From a checkpoint of a small mixture-of-experts model trained on Wikipedia: vocabulary 31572, a variant of Adam for the experts.
Below are experts of layer 5 (counted from 0) of a mixture-of-experts language model. Rows are named router (the router's row for the expert), down (a neuron's output weights, with its number) and show model dimensions 0-191. Each number is 500 + 50 x the weight over its row's rms, rounded and kept within 0 to 999. Numbers have three digits each.
After each expert's rows: "raises" lists some tokens whose logits its average output raises strongly, later layers aside. This comes from a sample of Wikipedia text that the model never trained on.

# expert 26
router:535472524505465484474507481544532588561513514509538579482518467510483454529564517596483482521447516603509596533557555446525537550491493482512391520514494504532455478585530455573471454444544416516522485444489471493547471482549447463455504513499421432459494549506448485467373452559497440544493555586451446559513412512498505417508515471460511449490447471484526501625497511506506409499409435527475525437495632506601383444481459598541456568486469404474434450568497490589459525555464503459435527521392541583527591533444455467491488417556528467504461519439410438479561382487531487550
down0:598479553439479474524492572483498450528517537606489481514532496543472432486532495582506454522543474483429561451557513525511467496498495494525540480580553539562521574559500486577455487561504428503447477299483492548561555286500427477379442500518530431549559441508452554400540518473437471493445510531513441506478471530474515492521519551445526517576531489524545535584520382509513514526514493494474467542487468515511518510510580531532482503496492453511537515493529451544529496438405520517574548628399477517441499457394488452508540413398598484450505495450472430529516479553515580461
down1:411564498554545454507480509664496478487523511498478452548422509566560605526454422552531559464468458548582406529474593454560510565449528416471415561427561520463532496488492410525482541537556500531492502322500580509473530516495547544538519472516539476510576468541474549616484472525531508511459468461480524558502418524486576593458493526504498507571453492447472447610453536454527474512507549559563501448429396493572463514513477543503549528488457537504465520458446433521420497606489412485543513493473562510486451535459477614511433504497408433515544458492541496529493388442485524448
down2:545514461438522481526512473529534436490644495501471575451495569397524606525460522474514572505528547555518528481484458527391479496436518415568491522512461495540506524498485480457592478485602554504482427466531442573523532420525456564508500476488506504513555476534483534540457552412470518485458480537517430622506399505425494551550484507477554543437452529539467548395534574618480463530461561547428521539448464407462448515528579478525417541640514596526553434526478473488531483464457448542559483540353510513352443477477519443478498576489517470542469547488415464531447494525535512509
raises: "er", "ing", "er and", "er,"

# expert 57
router:528514499501506518480513461485453465568491542441507565480459497526425524470538480582524509408430479570470567506515561519516546614514516562536398491558453437563464485564429487539411446416613450554432501455509551591488505415515494458522411542586472450493432498591436495473462384568430472449500473493458460526481554575522565518475496514449534464494481530449541470520619472483444467411400466523535541406479564466528438449522548616617430539446489470501492523545469507498503582487582432479537488562433581582536570546442508466517532459481516457500516526437474459523527435401457496512
down0:479451502452515567477475486483534477457521561555463492478439444441472479556530508597505477473471483574470478562558542450554507506429504481535449504451505457590462488500498480518482537552440385471387527229501557512569537347455465460503532505533511431552503569573485524477503465499524505453510470459552506478479532513494572476507528509433562477462536543556534512481563447401488564538472450560481451586491470488522494494495551447496495483488521474586438520459545512496511483525427448450582526476409561414511526396426531495489456542518455348410550475473516436561550549506555530518
down1:527622506524508472463584494508376421568571475486500497568508480545377498467414507516540495511469472661478412596498496438557518477569512432492488505523580527500486535461531575550443477544430524488402532431464526508451597459515528493519463574485472494584525463557517514576467431605528454507412450474466454523580468566505568547488504497538509500398459489426431428539519601563511533483565518515502522503488548562464429544560536535470564618510415559500559501500441439561485513425463450515539497580523532452478481548473554610471477478452485468498510504561542457459418453522508538487
down2:488434464454478560507526508488511384593527483503632547521526483388611560558597590513495557530527494522521557470512542509552517458491511569537495578490483477529587451616536532428526472563462562457479504527465529539472563404511509529492533504477508532482521495472418511519456503437398544442549505501492395540506505508508389567608500499426519448465519536509489570438534488555527401540446451487459460636497550463538493596467551513559462436481518549543594474539459384482485527501531492517533528467370483542421485520452521492418450617431477436479491515492527592487524504463513480492
raises: " Anton", "ory", " Simon"

# expert 88
router:556518580435448545546529530477519515564484515473504454526409609547484527516511428558474411524459509502495572451535582423546576574496457498535400468542520466410477473497501491512410451519588482597484507418440542587545496414525470511485503480535477482548468523504487470551423483514403503512377497549354436589480475563459466463500530520393550505471494528489464453541555469490485447440471486541525590500457574491571553446447470521504519548493455499427513441596390537500569582520559497519590487493401493599589561483525485461588533461514500407510474522505425486560571462499517492508
down0:520422503404461507490431565572555463542501481567452503546543475501440429512487528575478505466473496455488568513529480472529433512408524460494407528496479484564485529519493502445524489602421462542560497329532460523546548313589434455497464454424598545497449474518425518416578495503556524431472486512549416496471576481539491479485435506468518499580482541520540543576501437475493394495457587495446442537466422514557506486568450517509445490510444453535539516516599360506462523542535504487489585519459444451519462425507464476483526542526527428408526583510420449486496566534475506476
down1:560540504468535477564573526508519517488604483514463474537417501494559595430514474535441559615478430542464450548484517530535579528596549499552439505490444564420527538465511507523531582484456550464467444402448499531535565423549518573566556507458531533507551471473450529550523536473486435564441560487453470505507424463464576452469597487511545545440424477502411438499457491534444488512535440538513456473461504467517511470559532516419507524547576627447542593503363440470511439440541390534542430569520547526450546472468471526434516512552496506581576491568542473487456386555564470416
down2:548480444489516541530549481536532456575464522403430525494503584439617580503490532545545452551532416443489488487501486465498455469491442474505516485525417416513607503485552541422517520426487516486522525432547460550516489378561465557430534516479530511492593554518438498534479541406581530523493462423493406535532495424474426548622487522431529424480585609472429555428573530587606430470485513415459535578470519481539469479551529515582425423482486553418552499479468475484473467493458482549523437548464522538486464439475452490532581509435496430496629467509477516455505465418526462553
raises: "iment", "usc", "ine", "ia", "ion", "ice"

# expert 15
router:581468492443523566507449557506529535501466489503520578415463514501462428475522464526574474488539433522565525476572580471468505579459462504515413516500443472553379435561485514499443397521612416560542561419522504571487475476540505440419493481525486516486447556595503447597466496543494534515521488517463496528469443494598491475503496461442502473499517506463485500553479456560479478511445412544556492446587582551518451534490506524540490543506502448487492489528366481567464569521577466423506502606483613630552518591469523442481461475486482586516456549434455437524664460481410441504
down0:561476468428468456477471544517509522529463578540466418485519399501374452526521526552513487416454528473506556479567504452500485481507419385422440417537533493553436505533542431553477485499453353497492618352527451510579536371479445506456519550492487481552458517508446530484510496471619434497540544464542394580468522441520567460512538514507527510492479435452525499473427436524507475518491532533485464545411453502504492531517532535467534427557536476627450514483536473486455475612456514455525473473440414499449576448503422531479409455430580425451489539517521511587526452535508473492
down1:513613422592586415485555521577413559543535575501436519492504494567474467589502549623455513488467487538533475550445497524512497483519512449491605542537497510525501497601451535469569458551415554432422469436478520454428509443555567583602569450469576484526450538507433525591488402526577427550398516478531494539467526508472565440512539515577540440417576488475525427540420417575530463565487481445526516535515416533470504477562458670482521525529473510519472459563437525563468494473486482450494590517435508491505490553514489556475450548518463430517503534480450498536462492464525531481
down2:608489531558497491405536481627511436512524544461558558450585517522539604446478547551513535507511432523494450460431523424493395568566542491560527541564504450490485421575510523496518541520517494453382556457504520557543589428530524548479491557415534504486549449549461501510512605499488580438573428502510475477537511495574519477544469488384508515470650570562537594471492486510529496522502478535511504608479534469514380550521535441530483429539482560492508430568443463570561476555454427454514428499387519464524449498481527481479555558407581507490484584470482474496539497480526424473
raises: "o", "ous", "ot", "-", "as", "os"

# expert 78
router:512541518462449510531513462567432548555531529480516580511485614545445532489554447590449480452496534472464572554517562437592472576537525457496337580489469419601490495540471472482488479502591465570480516415496548513551446460474506479418412404495486482474458447529526439489551469599436536525415504503495387525516566476489514433457552489427539484484476523455515531534535546506483500423554485581494441432434569499554486545516397516515520522478405491530454411530490525533487505493528465442442565464495549599553509534494447475399463467466506479497487566423411522511613356470506487465
down0:560446516497464511478477571630564467479447423459489469553553439524484464517499501575473488343522540483521530524512520460460491453469430437472495498481549425522490547510498502499491457638524453503451602265517421524610496294495483551439491438521520483445485484488466609493499510459553512534525461542542488540505506483571553419508512493425485523554485519430484574464488451521449457518459505593563469586486476470509402518543494464546549416550489479571446472485497533449448504511460546488525547478427506492545571443472541459492498512477573411435476521519478519538507495522508504489
down1:468522513527498460456573504507508466495587503451512367484542459507549589495465433605473508467487481523541467521440480513521532453492506495551471569531545574401459530438419450495465545536473536538503454448478652530484515445550516463587509416527429497464488512546510530459508425582510472566374527495408439478562515589391547481469492503548444500450543433462528395564520531526510473549475497442515522437474479446539511480502556505420548514551512532464537419480466503373533470367492485548569473549481483569523538570429559578472463518370497479518522407588453521549460442510431555498
down2:535480503511546504479485475490453447467560519430492502506557553538523547479568596489522541538526459476462497573431474524476530498487458544571540565528502415489553532516489584452571549573556540431452495430538571556520464333493475509448509534593506531501517481543456507544483456517440613507483496557556413528491495485472409518501473562396464413474525618488461520531479535574468442594413468492401508543464549505507514488574599517595547525484420537447488457509428495468566492496503495497579528469466463499471516580530555594456464443428590503590471513473408434476500440566602390453
raises: "ig", "ep", "ul", "ena", "er", "ule"

# expert 76
router:563462516464528491484465452520496560494520533515497536428478503527421446463527537544487476553490549529498582517585553464588551614503435499487402510539473383568466454521487466566427401458575466584512531459557485616505477414483465444469450491568420488491487597551458430504497437537438474488475498552473551571498554477561466465444553481464522455466506541469499440601511459449505401465471374517453533461495583505495472437516540507617494480524504435508479472604488463562562526490598455469456505521386518545561581553468519473442513457479435459445457572434431448448591412533511479507
down0:569461443501519515439438512485540404546486551455509408467508475488464474568500561611498469502557493592537530553510503391493538462504586518495433459545499469535544446525476442498491431493453442467508558228498477520541532327531483505506452448518618477560552490482461452445536537551536474465435562537606487485489518455490508431523552508489503508471616496473587542471508437579524539573473541540508458573558499490456547505556481502549448463510532515557488499478497568521517519547455544503479393535473477546514561524423523450476483475483502455422535486432493526517474450469596445458
down1:459517548531580480452480531495512412432459481493535447473528606506540521480489497509561520578507459586578467465479533553568485563530510516469432452412580549441488501509410422526477546545456533499538460341476503524506510502519570533483456445473591506471519540536494508605473434566443520506524567500496473439456549439511489552413503498501586439495524492412555374568451566480371467508518435500552555475426473401440509435481544538463614475502464538458503490591440411520469390405509415520575502577499462563467499512466528601572528524496482502528504479540503472594462446494518479492
down2:568464505526533501477474496557498465555507567510539630527536485478576550495516537497455576513525421473510456531456516421463455427460471381528591512500522526500522458486454500557517565510471519456547456428537459450548498397566535542502480479501526446566467480460459541566451473417485539483567434475478420596518497487522485522469511491435482414408600556475558601500544548565575552538476568518394515523436522490539410489476528562581497460474496597487581484519461526426507526487573462546556389549468491445421476508488492548383446489458557346434436593502509465452432526462553502540
raises: "ously", "ised", " Day", "ments"

# expert 74
router:607523531481472585485411501579464605539563515534512537450500466499503484508526533515532468538418526597484567543597601476522454599517485505472402546570494475548522515543543473513462405482561459569474483430520494490559502485531511477474495474529407415432493476495492522458445432604498472485433459550516489522503448538514471451457499537466533473471491587431501445537426466497480486532451368554464534443528500530525434429493471546578470493498506502548473491552404407557565475494510457431470456588433504587479669453442578486452501394592417499506518490458455513505572435544527428549
down0:599466522522544510458513542558493518511479507563517523502460454519442393508442465577418510427506509539429567467550557446554499447454497420483457461601450472530590510445529446564475429633465503495511479297500460603523556356475515490509436428566491513467495546519451544445521462561554387511471495445467581544466526412575578423544482477493538509483490457489595569504460500500502436441496436475528515584492467505528436517536508439552510459473482535589431500452536469563544522516432492450535498492433518451459537477440402536483528467568489458438512547440437556536480516519518536522
down1:453520476573563440471515613526502577487551476412439447545488506474547590516437414577485459486471470595468409536523534429624506542529510486446463632505490542445468489538523439581475495586465492535553556349454518529425513440544557380503589535488484448487522539557399526538485439521556544498472577489561510493506421544492542496459581462515529440491472450482544447431501516480506477567490465539535477525422548517543513458556474574534578531527480635492450457556492449475512489479483486494583492514484450435483501515501469541530568443549471388518582511603478428528535422481499538507
down2:628479488562501517397563492469489436539487571428575508509636556485465609506491597544453577546475485516450501491448508416423452495483476497589584501517487431455527468490553540491552478537542544475513437408453484493556545370543542462482525513539440509475501536513453530545410551444453529516524459496561470441553472471442391489517470505524602535448554533529531613428526536566552547521429592508489574558501497460474495562513489519586517502547517587505545478521347472550542515526498479519564504547402476576448499490471512522431465458447502466532483490458498441473574554513596426513
raises: "er", "en", "est", "amine", "ing", "ed"

# expert 31
router:530554511552523419558448522505576526486518536530554541529439512540456464476483459554537505576456499542513536539557500479530576556601422491464447531447525343525504457487475477510424406437553472634558503406539518529447479422525400522478412485507494514477525495522514433518469420499487567561471533496474454560553576608463532433483539537425445501464557534508509456479512463466448384417482401533457520390532541558569435513485454551475442511500432564507479470580575462562436481496496479437505469531407524587572559512427516489494592490488462418546444546451416444516566534507485512493
down0:555506401427478449529455510572606530555519564507461520495467453525391482487530539609473447472503439542449567544521538460482519476442561514537515409513472473468522512506508490524491445586376499489458528330498425588519492340445481490461498454497552480545464591495467560399507545496577516549428512468507453493466494449534500393577518547511555419575475468591575538532500463508478554557496448545542511569466468489559448513540535501460500439559520443472472591428552504482451439436466552449595516459459486510427546518440506523437563415502464475424571479450495492452522535452515510532
down1:419607483579498528447502569530507430354604459499428515443520505528537591483532526570455428507492475583503368494582490500467554471554479509468495510571507557434440521515565573479471491516460574447519497424504526458509582481511540523518566425443526536542464522496498446601490519516524500487516513522390435568481439492422474491438433561430583408443515453467482494518468588512407543553466354505514437542473449431460475444509498520541530610503449568511462500479433521497385533449624505487498504556494473521499553487465509534422474465491403456434513475563504458446494511490526509497
down2:567503501502566527439538434507473500555584477450499536539562502467539545574484537524549596519542472553487539484465527502501439424502517485455560539493469435441555483510438664492551541518480515418446472435445420526515522396567528455554546538588580488513494505520461504554491522448489465536544447577611441606513459521533397509578513511470465531497597571438481523422521445590496486485463554464441503559487496441516509434487497549545489452531394527487551457443519452555500475542438475451479477476355550455541500502474542466476470572505542394468462544423488442491504462482560397350
raises: "elyn", "mill", "erman", "room", " commune", "onian"

# expert 0
router:573534502482492471486410517551429571536500429483427525481455565475506463562488490535587434555479475488514520397523566471554499499420440517471347444565496503516458480549454458479512455490562501486493460364506441524555517452549404517523474492581464443468447595523514541523484532603544436482480461546466495514490531578572464496458514495399496405471570609515474504559498459462478460456474431491531512396491600495547500465460479578585441455506433464611582475490444539564493516451443495447503458527415515613534591508425437472461558394488499523468499491469489436555533476547471432504
down0:490393423475497454470460515606531468527532596527437492452492465517491421538509507544450486500503492556540566557516502487537470530517513363419543483517487525507499555473482457502495518511497443567507577373443482499595508331449486514479540449560551500412467598500350536508479504458585488550441580447486506515535524497483503525532492491489535524575478558484530586508444407490563446516537548472537459580470443399489490555569443476585505490488551476535451567545426486526545532540356469419522547477466503499467582445451500452491466552514534577403528438494448486494482591449492577491
down1:491499481416593523432557559481449465428543499551500450505466430523525488490443475562526504537420468527603487505459549487497503508568487476549485505554501577461492453573441494526541479505469525445567437351454513553471591504518448465501556487438519487475521519505425585662442428680509478525452523505475521442492360481452516576473472535550418441447474489439524474527503536450501438498496464498545472520541518506431450451460446444544552585531452647455474479517496491489473487525486451456562492609488443496437492429482566597556482501543485540571492474554508442433457418440526504469
down2:576537489605479496479551405556533494466595576457532567503479511511561569522541624495530481524503506560469490538464462458416498473546435460578563490520539457541521516551527485443575554445522506420580523436572515558521551354585468508423583511459501475497561493521459532507454518454528488454562418560505459489568482475446423579508448533453540478480567549531491555426556484611537516475427594482460539510471499512486478590547546540521498511515480517509550478512395474524571488547404469502534459490389487484490407425485474474505476543418566391445504579419552434481487507440590452516
raises: "any", "uv", "ish", "ion", "ily", "ano"

# expert 89
router:551490522495543528544428485502500553482510555481446566463448520512452487534527474584506513545506528546525549497542547432525537559495488487500427473569530460499403598501452526546454449506522482510560490422497499519517468475563502443539417487605479513516488515469444444524415483618432575493478546607419469572522561493480469463382595530459474423437593593461485428486534484472461443416417472497506568423515566552505554438475475520542464539523472401519453550594484508536514521432558438479494471598428556542493560544361540480473524459472434436568477550425492481516604410559472412495
down0:545444402411457475478371503584529496543491589504499530491534481502466403478511552567549461507515483521442536547476467482496459538490562388535420498522458452496488510487489545595424465583487411554519494378538429531549495296452517498416498432506521457493536555467457532466542500449498486505451592443511563484554606426498483424506511536490563401490455510549532532549417484495471500505510422474455535627446450474450488487543532523504491532576445502528496569529592462609514500469538473552544486506479489548448474512447522468499523523508489547399588470496423531435562451567485481454
down1:491554511518521445537517518565464379481562475540437483588429517466509521473467451510608464467487456651595418546530582468489467589522565522518495526507516589486523511565564505465490465545451550498536417426393511509546533376493480484496485521548542514456522485588586538611465473598517521479477505514501473539495486438466528500504546505481507487467532528445425435486476529604533523520499454540534538486448434540478442471546447460554495520514476613490506470518412378480496474477523450468514502514509483518526569567398468566421525391550457433588482582465546484447534575478606591552
down2:568458525538497569406543480552548461541516483531507562482550506506630505568471543499535551567456519609488511470442518423497468453450517529531493544498506440536451523553506649465513583535549523531490475409506444528549547375574536529456575465481457489527513506560443513621453477373505548436576497504462502530506504560485482546562453519455519494455531531548521594454497518521526530530356572478500459513538474451445475571538507481477550495530480490463541446508433492582515519516574477498592503575420489445417495434497390551461484559455525380563438579455454433446467539450547432494
raises: "alia", "s", "-", "al", "ent"

# expert 95
router:544507513450486506554500546468440522533553463454513558494430597469466507529509552537477443495504547525529499506517526454504478553470507523491464470538536393452473541580441579508465448419550481669578524385562473539584444461499494544554498512503532474460444562570453503498527517520426439562507468551529439606479449590470501476558481521483500472421568544504496477618500530550405403446513447509484503366485582564607496494507483540574477428476475425549426472527405479519490478467592410438499501530494508576573622539450460463545498379443494483522458490468458455485559443479507496511
down0:495489482441535613441457556557550479569479586502454434479542441509486467496566526627509401475521454470387555531553487478489486495395401404426428491518515537479468444474445488528499460539461446566490556305482506554551463288497445439556521574542515464478550536508442528475557463507517476549527462511472555549464467476510473467549591490451545582516457557506528522477483351482549498536460530463438479560484505556493444475490508486547534488543589473550426531531533484520462537536475534485535456434481477523470469479426457507461483508448499482373529509522446506475438536541476516509
down1:487552460581579433542559488595474430524590515506433531482419555494461473437543433519461566530529485511486406533438504465517547524568513476509487499589504529368479567503532423478484464593379525481441398385416578475445553400477481484509516512462491488464520501489439510587445577490455445505458559481520425441557489485526503563457534464532491456453444470421441452514531571490481468596540407457466543508356537485521494508565494518507544518493437525514494566535457438536478472470514455453566480550460552528469520547374489546503497515551417401522614468485498528494422508463502577485
down2:507489437433528402513561474517518401463606513514513486482544482604480582521520541522537559510495442482568476476439482476490415494591440529506621537600492510427564453570516564455588574463517480469470532441542495514526488431575468514454516512472451502570509464458496513482468462394540561472456491478561479471520487450445455559512511490448475481545563588531443563520549560611590468556451530475384444549456511481518482480485484487537522523612443558392614447463453500517517481436511527612504486524399502456458563480454481597418487553482490465563479517403472389515545460485482452481
raises: "ivers", "ip", "ess"

# expert 77
router:537475538490518533540462494532516597526513552450492517494487514544487473467578510539561469482507493528460529513595576500529511539512422494519386471555474381543440422512507448551477426464600381567525492477518440537581522460513510475437486516608363451484471534497488440516469397546449451497477542572507530567526519529510538388510517564451531459491520582495488486588545504510440478403460432387499497430423572540522470457490508510576441475464454536548514473457445475607515535468590496420466436507479549547537639480447481447441535464544429435479440502433524519495624447536547474496
down0:560360471393516483444447602523549517580518524500522432503438475561426564485496465515481454503466475520468556497521508482592543556447542477454558443537545532493478535524480469509448382565499476588484491271537541583588486338494520519507470443581492488477484553522477439386491486514558492436530592537585551511495520488503496510444492485407523476526585498492522516520493433502455493556504567523538490479503480509515445560463487524512527533600498505508512511475467545511449584502414486507532518440456540487488483408396547474502517515422449489419582508421489457480499572545574538469
down1:545540481428629572563482444517470426489523517552546498485415487503565570479536451550500518531510399521498392538501566515615514511613530447496552521512567530445450456603476540527428474546452554451479492356457577507450523398547513465501505448525463517555428526510451497668543398562449514540516545468545590524494508484489430464502511560472479379456524491482481483537498498530520474562514457485438464494439490449538477417500476516510482480547405655566490521451486427535499483487506466500589448503491493531456519538489529529558459484502417464480457379554544477522455524486573546494
down2:598472464551520543479534524532563534581566485483493583499507423527473544504501494529563495471493427482483507610480583468530449533514500545537546516455519438574613485406448463553561512548565540502538450461550496582522602399575560523454476472498476516455538461459463532524516469471515588483464443517517479580533552506418506583511533522477558480440523577512521629497497541511535559504433487481455442519400478469486536566512473535481534507627494580508577409515385450526505505483524442593519481493428434411432463437391546364497504600426525433507494508554481465549534521462548474487
raises: "borough", "mark", "port"

# expert 40
router:569487535449525500469466535528473560542519532527487574466391463521470516505515459550518441527482545563444590505531588531577528557518444474471365542525536433552470506538526407532483414463607482573518496447533498544525475452511432449480473475566467545408446517623497444445511460574434490514521483527397455531508488492562521503476565492409573451539483522498473482487579484505449421483477454575512545459480509468458435446454500603532532528549535400484481423520449511591536475495547422440472490478445601545574535571491464478495498456574503517480411596430514450494617378528557415481
down0:510396416428459539442480497602498423595448610438487456512393472489505456477448505529496500504523497491507490475463538456523531537461533466492524505519455507544540534520507483531465432514515449490443508291490418486525495288593457538488512481572519554528469488564478445441468542539412525549517421471543515535518569460532512437532503485532485458528592435453583453524500497503455536611515543551478538564518513521501454465573460541465497509514527480544541544457506470507454540627443487508513547466461616521509585458420459439482455485486436465430470501436483474541482526535598576459
down1:466607485525545527503530529632498508428508462445530444584454517563503480475518527602482544576513434555487412477442587522551486459515396535510549536480528528447410536497409454520503504489465563478445429331552590513448513467487498434507558471459520475562512564509519540583478500519429525549427511533487494520506436512454523490422543461501509492507506467426544422519502481569555552491518501471534578539441564484522541439478461542557563538469458521592497515509485504479359471466517497466475396525368538496428566456436515585506532440492518410481593571583527558472454473472590491446
down2:561500469519483472458554417607424349584504492493513582444500521515574525486573544555445555486497554542508494492523559514498450476617478427546542556538498407532580538467480566438624466507591580478509525475535477572498602433518467492443504468483536466504511472534497526585498453479520606432471433450492389484509505466485449596519460479451547496557466560566571556521557513561564574525502550456492527573474532377494470532556544457544519506508451542486582495492382540518417496516535490528551455548438482489450537437451545522482477505383507464529451556424406517506569529526521494494
raises: "ury", "es", "ard", "ud"

# expert 36
router:534470453407470550431513477464460605531528520545519589424458513473480466441479446529491406475485466561461519455561582432498513545474461514470365526565442457470418500577451512511469444429525437507493483364483553499488467403514498534559509509546476427513463470494491403551562508529416462458502392497484460567498490606507560435497619567427445463473620538436507392559548500433495428524495432460562600475438568548480492460492444530550511481485500529570442522562502493524479539450509554508520510530502506587583568491456525491473474487565465503514442586452447481540598456462467445493
down0:493399486414541477416495555619545407539461611512502457461438455413447417513541516585433527441480542543449539536514490472460529526470472516469475506557487453462520477552495478514444463584412502542503465338469495505501553271533504538501376520513492461550483487548432484501546441434566508522472508464550549472499507478510505442462511455513617499521529443423549500569503428519396478574448509566467507505448447477467499553512472523518524522488500503516501503470587514520448450523448466425470518431408544551511545500440465512583542503467411427387537536479521531475506520563513495503
down1:457559483486609419421593530595554471490532548474510381417510503597565469466520526527508594498529442611525442490512501520564545458520450497464556573502483535384458552557463482517517551571436613466558525437544565556516587589527468479541519551493466557512485571501494552634450475551564486475508510510483486507528484514459579489465552484463500404494547416507548438417509598539462488543454427540502572479409533440468554429503419508535553551548472559545487537553461438535505511427566537486551469539566439552555522508429506544466502464488417526435454528505529412487442510543491529470
down2:532467498507511521475484446540497453574563451474474521488553539510506517520447548549583480414457461555450453537430519517518432464460508512516521526520477419468572525538570583489387450534589536498481462466568526566498444377606452519438539510514556399422522501513556528592501514419475487487498456548523484486553459505466456497555543516452517512523580591432559552469495506518559523490454542472542529613473545417636434523505511519572519381544525535458558454523511495494526451452478449532583406465309449488447523492503440530490561569495545419500568561544496450449534488430522492582
raises: "ot", "en", "ig", "ur", "an", "y"

# expert 10
router:564489441480472485528439501429555491560521527494528486465519576575373484463579577505502476578425457547419608485569603448546519560521468466495522476475531484472422542520475490577455414462560435596497504422545513536493534441475491449566511468480391431457512501545461542500479453506446502508429527510430465495557583532504491527500546540416543475510497557474515444582491481516524464475503416551486503475435644551583474514501522537519553454446425571492509482561451497548451546462465516402574479504472586594517605519431511463521550369483583452487406559458428453534526426505541486508
down0:467538490539491510445440549543507446553471531471451471497503462502383466513522527532505486494474484513508598460534456446529477399496439502563550493532534567491539525515425430519496389539477382474534561266488463571584499262534448518535488470496539484514451524542443537496595465520562558515473552476539492507485483426580546549550566514483525444504567549438528551515529430416512528503434486500514529532501508461479479588558464514481553480480423474507563514471543493506481535603462577512605467483487487493562517511436456505566529514512495445480565461557416473507474543459471561510
down1:534508486489601487471553549540487486442563492534523454499514565516491562416541486600440524550469503501522445582439491497546564513540564494485476547498502526395489555510446550575459524543434501541424455454478557583423599468540452451528408514460504498502495498589433528627586465570490522526535512554495400559473482443466514565377586470517455412524528484433534407487511507527473516572515434537452461428457525535439538583525480466548532566537505598514455526441495408515554480483523468469608530534577510525456466554482524581461418495580464505454475566484539542406418440506573585525
down2:541386513495543519454558482546482524547508501563502600514526466548571437542562591528452476473429499516517502589514518502465460484514534400640533576522480520563487446502480558520532518563514549424544464432460501491530470467530507482465560503519511494528523468505408420540435464449510536508484469555517409545507487445467437543407395502474540549479673624460546592483499461617493470488485509534463429497436607399513475479542483533496521527558475556478525448476503428518508488491523495669485436555428477435518506412517525454457534511489539466552515477496385412510555453539526467519
raises: "old", "i", "l", "ed", "en", "es"

# expert 39
router:522453502454539523507526496479428589468463472459494571501486501539413441454580562531473467527554507552481550506552557522499575527459410474481490457561534480473411474531521508453500431498509517577533539556512506534457558487556429451448471518575519525473423543606519510500514492579517465525429418562440524547548490549501605442451542573430463510487530582441445456549553504446488516444446400526444536403547610533537463452445468592550483530424416466478483550527469440521524608489478457438509480541435555594527588527441428432446565436540535560575493576485481498521665468490481446471
down0:556452507508502501474482498513514503499505561515549520478494497497502457502497501536486494498478496501494545520517490493534495519493505474424462487512499491521502519496503505529472482538497465500518513095513474535532494002498500493489496503522480489493522522500466499533490509503484505513484503504516504492497522474508488495514500495494515499507505504504497514505505462489470490512476492516495497498498488505511499505512505491510505463515498491505512522515509499515506498501505503481503497497485499517547506503459512500483503507478478494461493515483491492455483492501536503504
down1:451615508489526429531513476555485422513581516487518474453496533505519542495469500516561543511473471623511361449504505494543548488565510469468534539556487558504470526479473518487472510541499543504499491235496590476416587298485472443490542522451546509498483495486477449690482462597469560552475559497525479540435517496521555519463569509495460424474512504451494429585482506550485459503533506447471500529439500523475455510560499514504576548558471617540480523544474376481482535477510424475515424523461453478489471522474484555490512429507443486490488516464517456543477447485485508472
down2:565492503537494518445501477526502453556559557510559547477529527477574502524479507527464522463474511505500516504479504483514463486509487476464509519513469451533538482510504546536505526534509494477509497300513477564501506000520523492488497508508476470508517490518455484588481530455482548494543478522517461497510506494473430514533476498497505485474506535529494565489515475540538493484460536484465520535468495465525502516506521484515499454545474543457587460524451478513504476486518463538520462524472482485529479502488522518440485560447511437528479549502479471441491455474561494478
raises: " (CEST)", "ิ", ")​", "ifth", "ourth", "/sq mi ("

# expert 75
router:569449514438511469485514480472438552470583541462440543434410517529453413480594525559514459548415461551454572477587559488463550526535495527493460530421470439518370602512432495554432412439558467662473472435519505610532506454470515509531546489568437453406380508556580491484523389579508476476488492612476428507468478490525475466499584518475529484449526531569487477532529466462524473452490481549511513464493585487568543495495497496499469530461480526452502452571398466523503643483495472482528504517459501570519541493452478507496540446549459498447477524427466466499568364545523479565
down0:495397511409539438497545476513578519496457541528523446536505539472444438514576557535480525467492488433491548575575522491573501574533504458464498473528472477526525465454471416549466441595489452536452517349556452497562497274460513465415429400571504465460479568519482482542594423550621510474438434459440506511414484421497520476539499513497538429524442440561550468569482484458490484447469515487509475592453506516472507528466566425449486447541585501523509475514559520493505507508428521481509500451423501511400538412434499560491473511503563566412585444478491466522498493548482547443
down1:508491462471579466493532489479514543449502493446513452476467513462508502507535450521509521493520464510519453519421535477565461431555468491460486496496513527502466514452449336470560496551436561406555491342480551439422489494559505504541478489500491540470543529606598490712531488535465539475476490455421531509462526536498602560488515535454466514490447508484449476553518596535420493468547472526467553594431482457525515484484482569510540611589466532578526502581425441576432482466510488529492491594528519500488480538347523497491544419513464417484523435514577397586458495442539477464
down2:579535512495507444516536562542521430522609499548545424548514490455599539470459528548434534516518491488483491494503498478453490463550446447525502524495400526514554512449450405499539546566513548463518546365568461565567528393549504583416534526518550535477514443543497532531517430452508466505515473528479541420560459468506496561497516489531610468466521557516453584462537534560489489486488606510477459534485499414492509523496521549484535446439365550471567419488387447532608559489491584495542358440459533525496516483457528434466450585468526369583452520475429550476461516421513446417
raises: "/", "-", "000", ".", "A", "B"